Weights of a small mixture-of-experts language model, trained from scratch on English Wikipedia: vocabulary 8192.
Below are experts of layer 4 (counted from 0) of a mixture-of-experts language model. Rows are named router (the router's row for the expert), up (a neuron's input weights, with its number), down (a neuron's output weights, with its number) and show model dimensions 0-111. Each number is 50 + 12 x the weight over its row's rms, rounded and kept within 0 to 99.
Before each expert's rows: "comes before" lists some tokens at least twice as common just after its tokens as in all text; "mostly gets" lists some tokens that are sent to it at least half of the time. This comes from a sample of Wikipedia text that the model never trained on. Tokens count by the router's weight.

# expert 28
comes before: ",", ")", "–", " |", ".", " –"
mostly gets: " 2019", " 2007", " 2017", " 2016", " 2008", " 2018"
router:60 55 49 40 56 32 52 56 70 58 43 52 43 61 29 59 55 49 66 61 40 56 61 48 35 43 78 46 54 52 42 34 44 57 59 44 65 65 60 60 60 34 75 67 63 65 41 66 48 70 56 31 53 47 53 62 61 49 47 39 58 53 53 32 47 39 40 52 44 56 36 51 40 43 52 61 35 68 56 45 42 32 72 63 59 57 32 47 63 53 67 44 64 75 25 63 64 67 49 53 33 29 48 64 67 58 44 63 58 74 47 62
up19:48 35 72 58 47 45 34 59 49 53 57 32 26 47 62 29 57 75 47 44 55 35 62 35 52 51 38 38 56 73 57 46 58 57 56 32 35 48 46 45 31 43 40 51 35 43 38 37 40 67 55 70 43 62 49 33 45 35 67 22 40 70 54 43 30 34 39 64 36 48 39 49 52 65 55 35 53 52 37 71 51 57 76 35 51 62 51 36 49 54 35 64 75 48 37 66 52 56 45 59 68 53 57 58 38 42 56 56 35 64 28 66
down19:63 58 42 28 52 47 74 33 57 76 44 52 59 64 45 43 37 48 39 56 35 55 49 59 45 53 50 61 44 51 52 69 71 44 36 55 37 51 68 63 55 51 35 32 32 40 38 43 55 56 44 75 47 36 69 56 40 34 42 58 45 67 37 47 63 59 54 46 59 65 44 59 48 28 63 46 43 41 44 34 40 51 39 49 58 26 55 54 66 65 75 53 66 66 50 54 47 67 77 41 60 70 40 37 38 61 42 52 29 42 59 68

# expert 1
comes before: "-", ",", ".", "\n", " |", " and"
mostly gets: "\"", "”", ")", " driver", " officer", "maker"
router:41 49 58 51 55 53 41 77 69 74 51 70 62 62 36 59 59 66 47 48 52 53 26 62 50 37 54 54 37 56 61 38 31 56 40 46 58 57 66 45 58 41 41 44 39 32 50 63 67 59 53 52 32 46 50 41 49 42 54 51 66 62 57 45 43 48 36 48 60 43 69 26 77 64 35 55 58 56 60 49 72 29 61 51 44 57 56 65 43 54 41 30 51 65 59 47 29 44 47 40 50 51 26 54 63 62 49 51 53 38 59 54
up4:32 36 53 49 72 22 75 48 48 46 38 57 40 21 49 33 34 44 47 62 41 48 32 52 49 39 32 55 44 60 22 53 62 44 60 64 44 64 34 42 54 42 50 54 68 57 68 44 68 60 37 41 49 34 65 65 70 72 53 61 44 36 35 54 61 36 45 34 63 59 67 32 25 55 64 56 34 65 51 31 56 41 48 39 65 56 43 56 72 64 39 46 56 64 44 48 43 45 43 50 53 58 43 39 31 63 58 36 33 30 48 65
down4:64 56 39 33 49 53 52 36 66 56 69 66 45 62 42 63 74 50 54 41 71 64 58 43 45 41 40 48 41 62 56 51 63 46 44 44 42 65 60 48 49 45 59 29 57 63 46 45 67 75 59 48 36 30 52 58 43 54 47 48 45 55 68 54 37 60 45 38 42 46 59 50 54 58 54 55 60 62 50 36 51 33 43 38 43 61 38 43 70 77 41 71 36 49 65 56 42 66 64 71 50 61 47 41 40 56 60 52 28 40 48 34

# expert 24
comes before: " of", "ed", "ion", "s", "ing", " to"
mostly gets: " number", " list", " surg", " interest", " collection", " addition"
router:47 59 44 50 68 44 34 71 51 74 57 47 73 59 57 38 54 42 32 41 27 50 57 59 43 71 46 36 62 38 66 48 40 49 65 29 56 48 45 41 44 59 49 49 26 41 62 45 52 55 60 64 53 67 52 55 32 39 57 55 59 48 42 52 57 55 66 33 41 54 65 59 59 40 39 40 22 47 45 71 66 45 62 53 37 68 59 58 59 41 19 50 56 46 58 54 72 59 61 35 60 61 39 41 70 41 31 47 57 44 59 45
up1:37 32 67 46 60 63 40 64 62 72 64 62 55 27 51 53 47 44 60 60 23 55 61 30 48 46 65 50 62 70 40 55 44 53 54 59 49 27 57 55 34 45 47 54 46 51 51 56 68 55 52 48 65 44 61 50 57 78 33 60 38 35 38 32 24 50 30 52 37 64 43 59 41 62 40 53 39 53 44 43 39 57 46 59 36 66 27 52 49 64 62 66 39 46 51 44 30 49 59 45 44 40 45 55 48 49 58 44 50 56 54 63
down1:51 41 63 50 59 56 81 28 35 37 59 42 74 49 43 46 51 35 49 59 51 71 41 35 51 47 44 63 60 52 43 43 75 58 25 43 31 33 50 78 45 38 64 62 54 62 45 56 48 77 47 62 52 68 63 41 21 56 54 50 50 61 50 43 48 55 58 47 35 36 54 52 52 50 55 60 55 72 62 52 34 55 27 36 28 32 37 70 15 40 57 54 54 41 40 58 39 43 37 44 48 47 37 58 53 45 72 30 66 49 47 29

# expert 31
comes before: " the", " a", " his", "'", " her", " him"
mostly gets: " People", " children", " joined", " child", " Men", " woman"
router:57 38 38 27 54 32 62 29 55 54 38 79 55 31 51 35 55 46 48 33 46 54 49 43 39 46 53 38 52 67 45 24 49 66 54 49 58 40 54 55 45 49 63 47 62 36 40 46 47 39 52 55 28 26 61 38 65 59 46 43 27 51 49 37 41 59 41 46 60 38 35 64 45 51 72 44 46 64 39 44 51 33 25 45 51 48 37 58 54 68 46 53 58 43 30 40 72 46 44 39 69 65 53 60 39 45 55 57 55 53 63 36
up1:31 35 64 51 58 33 52 50 35 80 57 46 56 29 45 48 33 62 54 59 50 57 42 53 30 62 68 45 60 27 60 44 59 60 38 30 61 54 70 56 56 44 20 52 38 64 77 38 69 71 61 69 56 57 37 60 48 47 57 65 42 43 37 64 54 57 58 45 56 55 65 47 42 45 33 58 66 66 47 26 67 53 64 36 42 67 48 73 89 46 46 44 49 67 60 42 67 48 43 57 51 49 48 32 48 46 69 29 49 31 64 50
down1:49 68 46 67 53 41 49 56 35 43 56 67 75 54 78 52 30 74 48 50 35 72 42 68 64 61 56 68 43 46 40 32 47 46 51 39 52 68 57 39 48 52 48 49 59 41 45 48 44 18 40 59 50 56 51 35 37 43 54 56 42 52 64 43 62 37 43 70 34 45 65 77 65 56 36 49 58 60 52 41 42 49 54 52 35 62 51 60 56 42 42 68 31 53 60 59 65 29 44 60 62 40 73 56 41 38 35 48 49 39 39 54

# expert 13
comes before: "\n\n", " The", " It", " In", " He", " This"
mostly gets: " land", " wood", " fish", " plant", " stone", " door"
router:26 69 57 54 51 59 34 61 35 54 36 44 43 51 41 43 65 57 49 49 51 48 56 49 49 46 60 63 54 46 47 42 42 65 43 33 57 66 55 45 67 38 67 52 54 61 62 43 69 52 54 55 54 24 60 53 49 55 64 73 51 45 58 41 26 45 63 53 38 61 77 56 52 59 54 59 41 38 57 40 56 43 50 53 34 48 44 64 67 69 41 58 31 58 69 37 39 48 67 36 38 39 34 47 52 37 70 66 57 46 72 44
up1:71 63 60 47 32 60 63 38 56 45 40 62 47 63 67 51 53 49 52 39 44 29 42 51 44 48 61 54 44 52 57 61 56 63 57 79 48 44 65 78 53 54 56 49 65 37 46 46 29 55 54 58 59 59 53 51 34 56 39 55 40 56 47 63 52 55 45 27 60 82 45 75 56 40 42 37 46 45 44 67 40 62 56 45 81 50 48 61 61 29 48 49 67 52 47 29 56 52 65 69 72 42 70 51 45 42 62 51 48 60 44 36
down1:47 56 63 74 50 47 56 60 35 48 40 58 55 77 48 67 47 48 70 59 47 64 52 70 52 58 24 27 62 59 69 56 40 53 37 26 57 57 54 58 39 55 60 63 43 60 48 50 56 65 39 45 49 43 59 43 46 48 52 48 50 46 30 54 63 56 56 39 49 53 48 44 49 42 66 51 63 34 37 50 64 51 60 41 48 59 47 49 34 74 61 39 49 53 49 56 45 48 41 54 55 42 49 45 27 50 57 78 55 89 59 38

# expert 8
comes before: " |", ".", "–", ";", ")", " /"
mostly gets: " FW", " DF", " MF", " Votes", " Apps", " GK"
router:48 51 42 69 68 30 46 46 50 41 42 55 60 40 45 75 70 64 31 61 45 54 44 49 49 60 41 34 75 39 59 58 73 38 54 63 50 29 44 34 34 59 65 53 58 58 32 55 44 52 53 53 46 62 42 68 62 33 65 53 42 67 56 38 72 51 47 64 67 41 51 47 50 53 62 40 65 57 53 34 48 35 65 70 45 54 46 41 45 48 78 37 44 41 50 60 75 38 38 44 39 47 48 66 40 33 50 50 32 50 52 60
up2:49 39 54 39 51 46 36 41 42 41 54 66 37 52 52 22 42 40 35 47 51 58 65 52 61 63 44 66 58 47 43 52 67 63 40 43 69 67 46 60 48 57 52 39 44 73 40 52 50 47 57 49 47 37 47 43 36 26 61 51 46 55 24 42 62 42 49 46 49 40 55 69 71 30 27 63 34 45 55 37 40 70 50 35 44 60 50 61 56 54 46 57 67 49 24 52 33 48 67 42 48 60 18 59 57 59 60 47 50 51 44 37
down2:39 27 47 40 47 66 56 51 52 45 23 64 64 53 48 52 57 45 69 67 59 43 32 50 53 47 42 60 51 39 30 40 27 37 57 63 46 67 51 68 43 55 53 54 62 30 56 55 73 48 58 49 66 68 43 48 41 50 46 63 65 61 45 43 46 45 54 28 30 43 40 54 56 39 63 38 47 65 62 54 66 37 51 62 53 69 23 54 33 33 53 51 42 29 45 48 40 23 69 70 49 53 50 63 47 60 49 54 70 60 46 61

# expert 46
comes before: "|", "-", " |", "–", ":", " medal"
mostly gets: " touchdown", " yards", " pitch", " backing", " loan", " NCAA"
router:86 54 59 62 59 43 45 37 53 49 59 46 35 46 46 70 55 56 54 46 53 59 50 18 52 60 59 71 50 66 49 66 63 49 41 63 28 28 53 40 40 55 75 48 70 49 55 59 39 57 62 51 43 59 54 73 40 49 39 66 69 54 69 38 63 45 56 57 39 46 16 62 61 42 72 38 45 36 54 15 53 65 57 62 55 52 34 30 39 44 37 65 30 60 38 73 58 42 26 37 48 51 43 60 36 52 68 59 49 58 66 54
up2:44 43 61 36 48 50 49 50 39 58 36 47 45 70 53 61 63 40 46 33 33 27 53 50 54 67 46 59 45 66 54 33 41 52 55 25 33 40 23 29 45 61 46 49 40 58 47 51 45 38 67 47 49 62 45 49 63 41 53 49 55 55 50 58 52 30 52 37 55 29 60 48 54 38 54 40 24 45 43 44 53 53 64 42 41 63 47 57 70 68 41 38 33 40 62 55 34 47 46 44 58 40 46 51 57 45 35 43 48 52 50 72
down2:14 66 37 75 59 56 49 51 26 39 38 33 74 59 39 47 51 50 49 44 43 87 62 36 39 34 58 40 38 37 69 38 50 03 56 51 58 36 50 35 53 33 52 54 58 59 48 36 55 54 67 77 44 55 46 34 50 48 37 33 22 58 41 56 35 58 63 42 53 41 57 47 30 59 51 52 52 25 55 09 41 53 41 44 46 18 42 56 35 36 38 62 71 61 43 58 44 72 51 61 53 43 66 61 56 48 43 50 55 32 65 34

# expert 11
comes before: ",", " was", " he", " is", " of", " 2021"
mostly gets: " until", " where", " However", " June", " December", " February"
router:42 48 47 26 41 54 58 60 30 56 61 46 40 54 28 51 62 70 54 54 54 71 40 28 44 62 73 51 75 52 53 44 61 28 30 70 64 58 69 53 41 44 51 51 60 71 51 46 38 66 58 48 57 33 37 64 55 48 63 58 39 60 32 38 55 44 45 51 52 41 58 50 51 55 59 38 30 60 45 52 62 66 68 51 42 58 50 48 46 56 71 50 70 56 34 39 43 50 54 50 54 65 47 35 51 58 46 54 66 57 36 52
up22:41 65 46 30 46 66 66 36 53 51 26 62 50 55 56 39 50 54 27 48 53 38 41 41 43 57 58 55 39 53 60 40 40 38 58 28 35 40 50 35 44 58 51 60 52 51 41 31 46 44 33 59 37 46 40 27 43 46 64 37 46 49 44 48 68 41 56 50 41 62 63 43 50 50 50 60 32 27 79 40 44 58 53 52 48 65 72 45 71 65 37 49 52 55 65 65 49 41 57 56 59 28 37 20 69 40 52 51 48 47 48 42
down22:63 52 36 50 61 40 56 50 42 48 48 49 41 53 51 39 71 22 50 62 46 60 38 51 44 57 37 62 33 46 30 52 37 28 42 52 47 34 52 37 45 75 43 57 57 64 50 58 44 59 47 28 58 45 45 52 56 51 60 71 33 46 45 51 62 31 42 38 45 55 53 46 31 54 45 54 60 68 64 40 48 51 33 68 52 56 53 41 64 41 59 26 61 64 46 52 41 43 45 41 60 45 60 32 59 49 56 34 61 41 75 44

# expert 34
comes before: " of", "s", " in", ":", " and", " was"
mostly gets: " local", " city", " father", " town", " County", " District"
router:30 35 40 59 59 34 38 59 52 66 31 38 48 75 53 51 43 50 44 71 57 33 54 50 24 52 48 48 47 41 30 63 54 45 60 20 62 61 57 46 59 50 33 56 39 51 40 46 67 52 53 65 48 43 63 49 45 47 43 56 62 44 50 45 43 45 62 49 31 39 57 40 48 60 50 61 63 54 48 59 63 46 50 13 55 48 55 62 58 55 12 30 45 56 64 25 26 41 45 67 63 51 39 54 39 64 55 55 53 53 68 36
up2:57 50 56 49 48 52 44 65 53 50 53 54 59 57 58 34 24 54 67 57 41 31 50 45 30 49 69 39 53 54 56 40 33 59 58 53 35 47 52 43 46 63 56 55 58 42 44 42 27 52 60 63 34 73 41 65 30 38 54 61 51 65 42 56 47 45 48 17 68 52 41 45 31 45 46 53 51 51 36 28 26 51 45 42 49 63 52 41 28 56 58 39 49 47 43 65 49 51 58 48 60 44 63 64 35 57 47 47 45 66 46 37
down2:46 44 62 50 36 48 65 54 44 43 30 45 61 60 60 56 48 53 57 37 79 57 57 51 46 54 35 41 60 50 46 48 54 46 45 52 45 31 44 65 56 74 40 52 46 44 34 48 57 52 65 46 32 50 73 34 67 56 67 57 47 48 27 63 50 52 40 44 34 37 50 37 47 28 51 43 33 44 57 64 62 40 35 49 28 57 46 50 61 40 40 65 49 33 32 49 40 59 43 63 71 40 39 61 62 35 52 65 34 52 51 48

# expert 25
comes before: " the", " and", " a", " but", " it", " he"
mostly gets: "Scientific", " if", " because", " how", " whether", " but"
router:54 69 48 40 44 56 56 30 60 29 61 53 64 37 61 45 57 55 52 26 47 31 45 60 69 61 48 45 40 51 51 20 47 50 48 24 71 34 62 59 49 65 51 41 59 35 77 78 38 43 50 50 54 52 44 71 75 43 46 20 33 32 56 66 76 52 52 73 63 38 61 54 47 60 64 67 34 58 52 64 56 68 48 29 52 44 69 60 48 45 28 43 58 41 50 44 64 57 30 60 67 57 53 59 56 57 52 52 56 63 44 56
up1:70 53 59 49 41 55 51 32 28 71 50 30 47 58 42 35 57 50 58 91 23 53 59 39 37 46 58 63 67 28 61 53 70 49 59 51 41 48 43 67 59 33 51 48 63 73 39 60 55 49 61 65 46 54 56 57 48 39 50 65 56 51 47 51 23 15 56 38 30 69 55 47 17 37 56 56 39 65 45 34 51 71 61 40 57 60 67 57 37 51 53 59 37 44 54 38 61 34 40 63 45 56 47 35 44 39 58 50 57 35 40 38
down1:53 43 49 66 81 61 63 50 52 54 50 43 21 37 48 35 48 56 47 44 45 64 63 45 48 62 38 58 64 52 56 45 29 49 55 45 59 45 20 44 48 42 47 65 46 50 35 54 56 46 55 44 56 42 53 46 33 50 43 55 42 49 67 32 40 54 71 42 48 42 45 30 50 36 35 42 54 56 46 88 48 43 30 56 55 51 46 56 75 55 62 73 67 54 33 38 50 27 52 41 31 51 58 44 40 51 44 44 57 47 51 51

# expert 27
comes before: " the", "=", " a", " November", " his", " September"
mostly gets: " during", " into", " in", " within", "On", "In"
router:31 32 34 38 61 48 54 41 70 52 68 80 72 45 64 48 41 49 57 60 37 60 25 45 50 49 40 51 26 48 50 46 37 51 46 46 63 42 61 62 38 57 38 38 59 59 48 51 33 41 45 57 55 64 65 52 74 78 46 37 41 52 50 34 40 62 52 66 49 53 46 64 49 62 56 41 64 70 56 46 48 46 34 46 47 20 36 69 42 29 56 45 43 36 39 35 47 45 45 46 43 65 63 55 69 47 43 54 37 28 52 43
up1:72 23 52 68 76 46 52 57 43 45 46 59 31 45 48 43 50 62 50 36 85 47 39 36 33 47 40 48 44 67 62 43 61 44 39 74 50 48 34 57 37 79 42 67 46 56 44 52 35 75 48 50 71 45 58 51 40 60 46 52 54 34 66 59 57 44 58 49 53 46 52 45 48 48 76 31 40 47 39 54 60 35 60 46 48 39 56 45 56 52 41 57 53 28 61 44 49 35 44 83 57 54 57 55 46 59 35 52 56 52 56 53
down1:41 38 57 32 33 47 24 53 56 51 45 59 66 35 46 35 50 30 38 49 35 69 44 52 57 40 40 72 38 49 57 40 69 55 53 44 46 52 54 41 41 35 54 56 29 44 62 48 47 30 69 56 57 45 56 59 56 57 59 47 53 44 49 38 40 55 61 39 52 41 52 70 57 33 56 25 30 42 33 35 58 52 50 44 41 44 45 32 29 59 57 38 51 43 41 47 37 49 50 43 42 53 45 47 61 56 47 66 56 44 56 53

# expert 23
comes before: " the", "=", " a", " his", " The", " this"
mostly gets: " of", " few", " those", " Of", "featuring", " Starring"
router:35 48 28 34 32 34 74 55 33 31 66 69 64 66 62 52 52 37 50 42 55 45 48 45 54 38 43 44 42 40 17 32 34 70 38 38 78 24 59 56 48 58 68 62 53 58 65 42 47 45 44 28 37 62 64 44 63 61 51 44 43 40 57 57 63 56 54 55 55 56 52 56 41 40 72 42 44 43 59 57 46 35 36 57 62 46 60 36 50 42 57 26 51 56 45 52 59 62 44 35 53 48 43 53 37 46 45 59 54 53 46 51
up4:48 48 45 61 71 42 24 51 54 25 59 68 62 45 64 37 37 56 31 73 44 67 54 37 36 72 36 59 61 38 60 36 45 43 55 32 42 56 78 30 44 62 28 65 60 63 45 58 54 52 47 50 60 44 40 50 49 29 62 44 13 47 48 50 38 55 56 66 44 42 51 46 58 29 63 64 48 57 59 64 48 57 44 40 59 40 49 78 25 56 28 60 52 52 32 43 54 68 58 56 46 30 52 45 47 37 57 61 68 64 56 41
down4:19 67 43 50 47 44 67 58 46 45 57 50 48 49 44 68 64 50 55 58 68 54 50 46 30 46 53 04 73 59 67 60 46 44 38 69 46 52 44 52 32 52 31 55 41 51 51 60 46 56 57 56 35 53 46 31 55 53 34 45 57 51 51 49 62 48 48 38 49 28 40 46 51 23 51 51 35 44 59 50 51 51 31 42 49 47 38 60 46 26 53 48 40 53 65 30 79 63 63 29 53 59 50 59 30 70 31 41 56 66 37 64

# expert 42
comes before: "=", "\n", "  ", " ·", " %", " L"
mostly gets: "$", " JPL", " MPC", " £", " chronology", " security"
router:50 57 55 46 50 49 54 31 50 50 42 47 50 45 37 55 41 39 37 61 59 64 34 53 63 50 42 51 49 48 56 49 61 61 33 59 53 46 46 62 27 51 31 51 57 49 47 62 60 51 34 68 59 49 70 61 34 47 59 45 49 37 62 44 48 39 54 52 31 57 58 45 42 50 64 56 63 58 45 52 55 52 60 62 57 36 47 50 49 35 71 51 39 58 52 74 54 43 35 43 35 45 41 38 38 50 52 52 62 64 86 70
up1:45 77 51 50 59 63 54 47 51 52 52 58 35 42 66 72 34 64 34 19 63 55 59 63 63 32 63 79 47 58 38 59 46 34 41 54 45 49 27 50 38 45 52 53 52 33 63 55 52 41 61 46 47 22 42 37 51 48 49 58 43 54 63 44 49 50 51 72 45 33 75 27 37 51 37 40 30 44 61 64 59 63 63 45 79 57 49 43 51 46 56 64 49 59 52 64 36 53 43 40 34 65 41 45 59 52 58 60 41 45 50 63
down1:46 46 40 27 61 32 58 57 50 49 46 63 45 56 52 50 41 54 63 39 67 58 49 41 53 48 46 64 50 59 46 57 60 48 40 71 63 52 52 47 59 57 55 35 64 62 36 56 57 43 41 45 40 58 64 42 71 61 65 70 55 59 51 46 50 53 52 38 45 61 28 61 64 60 54 48 50 58 66 52 53 78 57 64 31 57 27 48 43 37 44 43 54 50 52 59 69 61 58 55 57 65 58 37 60 75 45 60 14 33 58 42

# expert 30
comes before: ",", " |", " (", "s", ")", " and"
mostly gets: " Records", " Motorsports", " Ltd", " Racing", " Hall", " Bank"
router:42 49 59 41 67 57 39 60 39 75 51 37 51 43 40 47 39 42 29 35 48 69 43 54 54 42 54 61 46 43 57 49 53 61 39 52 38 36 43 54 56 63 30 50 44 55 34 43 49 48 53 42 53 72 72 45 49 38 49 45 63 53 57 59 38 46 37 60 34 61 51 58 48 58 55 32 62 45 44 36 63 58 39 34 62 39 66 57 55 46 36 44 52 72 76 43 40 35 51 48 54 49 41 80 59 59 46 34 35 26 76 60
up4:41 39 47 60 56 51 52 64 37 35 50 59 37 49 53 55 52 61 50 53 46 64 53 17 65 60 47 56 81 61 42 43 53 69 43 43 48 43 62 38 68 51 45 43 67 42 72 67 55 39 53 46 60 51 73 42 47 65 27 46 45 57 48 70 52 40 49 60 52 36 41 49 57 58 70 61 48 59 47 30 48 44 75 53 47 50 53 40 40 52 53 57 42 39 52 77 59 41 45 53 57 47 21 50 31 44 84 40 53 70 42 55
down4:65 51 42 61 40 63 53 66 55 46 46 35 47 60 48 47 54 50 56 55 51 71 44 48 59 42 56 59 42 48 56 29 34 57 48 55 44 61 35 34 56 34 62 45 53 51 45 25 35 40 29 36 46 41 53 60 46 35 58 47 49 66 51 48 36 56 39 41 51 61 47 35 58 45 45 68 39 24 52 58 45 33 33 43 43 41 47 43 37 69 48 36 54 54 65 68 55 26 67 61 36 53 43 54 60 64 33 59 30 50 41 50

# expert 15
comes before: " |", "n", "\n", "e", "'", "ng"
mostly gets: "nia", " Colombia", " Croatia", " royal", " France", " Iraq"
router:60 44 49 52 33 38 65 41 47 48 36 37 48 66 38 52 33 46 38 54 47 54 28 63 57 43 47 51 34 61 41 64 53 64 45 41 53 48 45 41 86 43 70 50 36 62 48 63 63 33 61 53 28 54 58 57 45 36 43 70 39 46 46 64 29 57 57 25 40 54 50 61 32 61 50 69 58 48 49 39 50 40 64 69 39 43 28 50 52 46 45 47 31 42 67 72 46 56 36 36 42 52 44 50 44 39 52 44 49 27 36 46
up1:57 47 32 47 35 43 53 65 50 71 29 52 64 46 54 67 36 57 47 37 28 72 37 43 55 47 27 47 41 52 56 55 44 49 51 48 59 54 51 49 49 57 49 41 45 50 58 45 66 73 34 62 51 46 51 60 38 49 52 46 37 46 31 46 72 40 66 60 45 39 60 50 48 46 43 68 65 75 51 53 59 43 71 42 33 56 54 74 42 58 56 60 67 77 56 55 37 51 74 39 60 51 77 52 61 44 30 56 42 48 55 53
down1:67 59 42 72 60 48 66 41 29 56 59 54 43 68 51 40 48 32 58 56 62 60 52 50 51 65 34 42 64 49 52 60 56 53 27 55 29 59 55 59 38 25 51 29 46 58 51 51 56 54 61 64 60 47 58 48 48 46 45 31 56 45 49 54 64 52 45 67 57 47 46 60 42 76 42 31 40 45 66 30 35 63 47 58 46 49 61 59 63 41 61 32 50 26 48 38 74 66 38 66 60 47 53 48 30 45 57 40 48 41 49 75

# expert 17
comes before: " of", ",", ".", " and", " in", "\""
mostly gets: " disease", "ration", " invasion", "ination", "ization", "ution"
router:45 36 54 36 50 23 53 34 69 54 39 59 47 59 53 58 48 37 59 50 61 57 37 63 58 39 60 48 44 64 60 58 61 43 36 43 47 71 51 60 58 64 60 62 55 46 47 68 64 36 62 36 44 36 49 42 52 50 58 43 46 43 62 43 46 57 39 66 48 41 68 38 67 70 44 81 68 32 43 47 49 40 81 36 50 40 29 47 51 65 44 65 53 59 72 44 35 37 59 52 61 40 49 49 60 46 32 41 50 56 40 51
up0:44 47 43 57 61 53 64 63 45 65 61 41 67 51 40 48 55 73 32 65 32 27 46 38 51 56 64 48 61 47 51 56 44 59 60 28 60 43 36 47 41 50 44 24 46 76 32 60 45 57 69 64 53 54 37 26 37 70 55 79 61 63 55 55 64 40 47 36 51 56 58 45 66 50 63 40 45 32 57 56 24 57 49 60 66 34 57 59 46 61 28 49 38 59 54 68 37 54 45 65 68 46 38 38 72 58 62 42 29 31 37 35
down0:47 38 50 33 48 45 44 40 66 28 47 40 55 50 56 45 55 42 57 33 62 53 32 49 59 44 48 31 65 32 42 41 51 68 40 42 49 54 55 54 64 55 53 47 49 48 49 27 63 39 39 61 27 48 50 49 54 39 49 41 55 18 51 44 53 51 75 55 64 51 42 58 48 52 65 64 33 44 59 56 56 58 34 40 75 52 79 68 66 68 68 37 37 48 38 31 46 53 50 45 32 54 58 37 59 41 45 59 38 53 37 46

# expert 21
comes before: "0", "1", "2", "3", "4", "5"
mostly gets: " ha", " medalist", " cho", " imp", " Hun", "⁄"
router:55 40 34 72 67 43 65 48 37 62 58 51 65 62 55 52 54 60 43 68 44 52 45 47 33 77 36 29 58 53 36 61 43 42 46 43 43 50 62 32 29 67 41 64 45 51 52 63 50 46 43 54 79 54 50 64 43 33 47 52 29 59 56 35 39 45 52 70 60 35 46 52 61 17 49 28 62 53 30 59 50 38 68 61 57 56 58 64 58 41 53 40 37 49 40 65 45 49 51 62 44 42 62 42 38 59 47 59 62 57 53 71
up3:59 47 44 67 25 38 42 66 55 57 28 58 47 53 52 39 44 60 40 31 60 33 39 39 39 62 43 51 60 45 45 41 65 50 83 65 50 52 54 39 49 24 47 45 43 36 39 66 42 65 35 43 44 50 50 55 63 53 29 46 82 59 53 69 36 39 63 28 67 40 63 31 50 46 42 64 50 34 46 38 56 52 46 51 60 56 60 70 66 52 56 78 55 45 25 48 48 53 36 58 34 09 56 43 60 59 49 68 51 49 42 45
down3:50 50 62 61 63 63 48 58 61 52 29 42 46 53 67 49 60 36 52 55 67 33 43 44 57 51 26 47 45 38 57 85 51 42 46 45 64 55 69 20 38 40 35 69 65 26 49 46 55 41 53 62 38 60 22 56 55 38 65 33 61 48 47 62 64 53 31 31 66 37 41 47 58 47 51 46 60 66 48 36 52 52 69 37 58 40 53 71 46 52 68 45 23 41 37 58 52 61 43 43 58 68 56 50 49 25 61 50 34 68 57 69

# expert 14
comes before: " of", ",", ".", "s", " and", ")"
mostly gets: " Species", " engine", " systems", " volume", " population", " cars"
router:44 46 60 49 64 56 39 60 42 62 58 56 44 65 58 32 41 24 46 42 67 43 53 57 46 57 48 46 47 55 69 54 38 42 41 43 49 57 37 37 50 68 40 58 27 40 56 60 58 40 57 39 41 50 61 66 62 63 47 65 42 47 61 54 54 63 45 56 63 66 59 47 55 52 53 60 19 24 69 51 57 45 33 38 43 49 53 48 56 58 42 33 48 47 71 40 48 47 58 53 52 59 55 39 53 72 46 33 58 79 60 72
up31:48 45 57 67 64 61 61 27 57 50 63 55 38 45 66 65 51 65 60 58 27 28 61 38 74 26 41 49 55 44 39 52 39 60 45 71 30 62 56 69 31 25 72 54 47 51 32 69 49 55 48 33 48 62 42 58 76 22 50 46 64 65 41 67 57 51 29 40 29 50 37 41 54 28 40 64 41 49 31 51 57 35 61 65 23 53 48 45 52 39 51 67 62 62 44 57 35 47 50 79 42 42 70 33 40 54 56 52 30 38 58 43
down31:52 57 45 51 72 69 42 40 70 31 54 56 39 58 45 70 58 35 40 50 45 27 34 40 54 59 36 39 34 63 43 46 48 52 62 83 77 80 55 44 70 50 24 60 65 49 37 55 43 47 70 44 28 53 59 55 58 56 40 47 49 68 44 34 28 21 57 61 57 50 47 64 61 35 82 55 28 44 36 58 48 51 21 57 41 54 47 33 46 47 58 76 63 62 47 62 50 52 34 68 63 60 47 50 59 32 49 58 40 57 34 49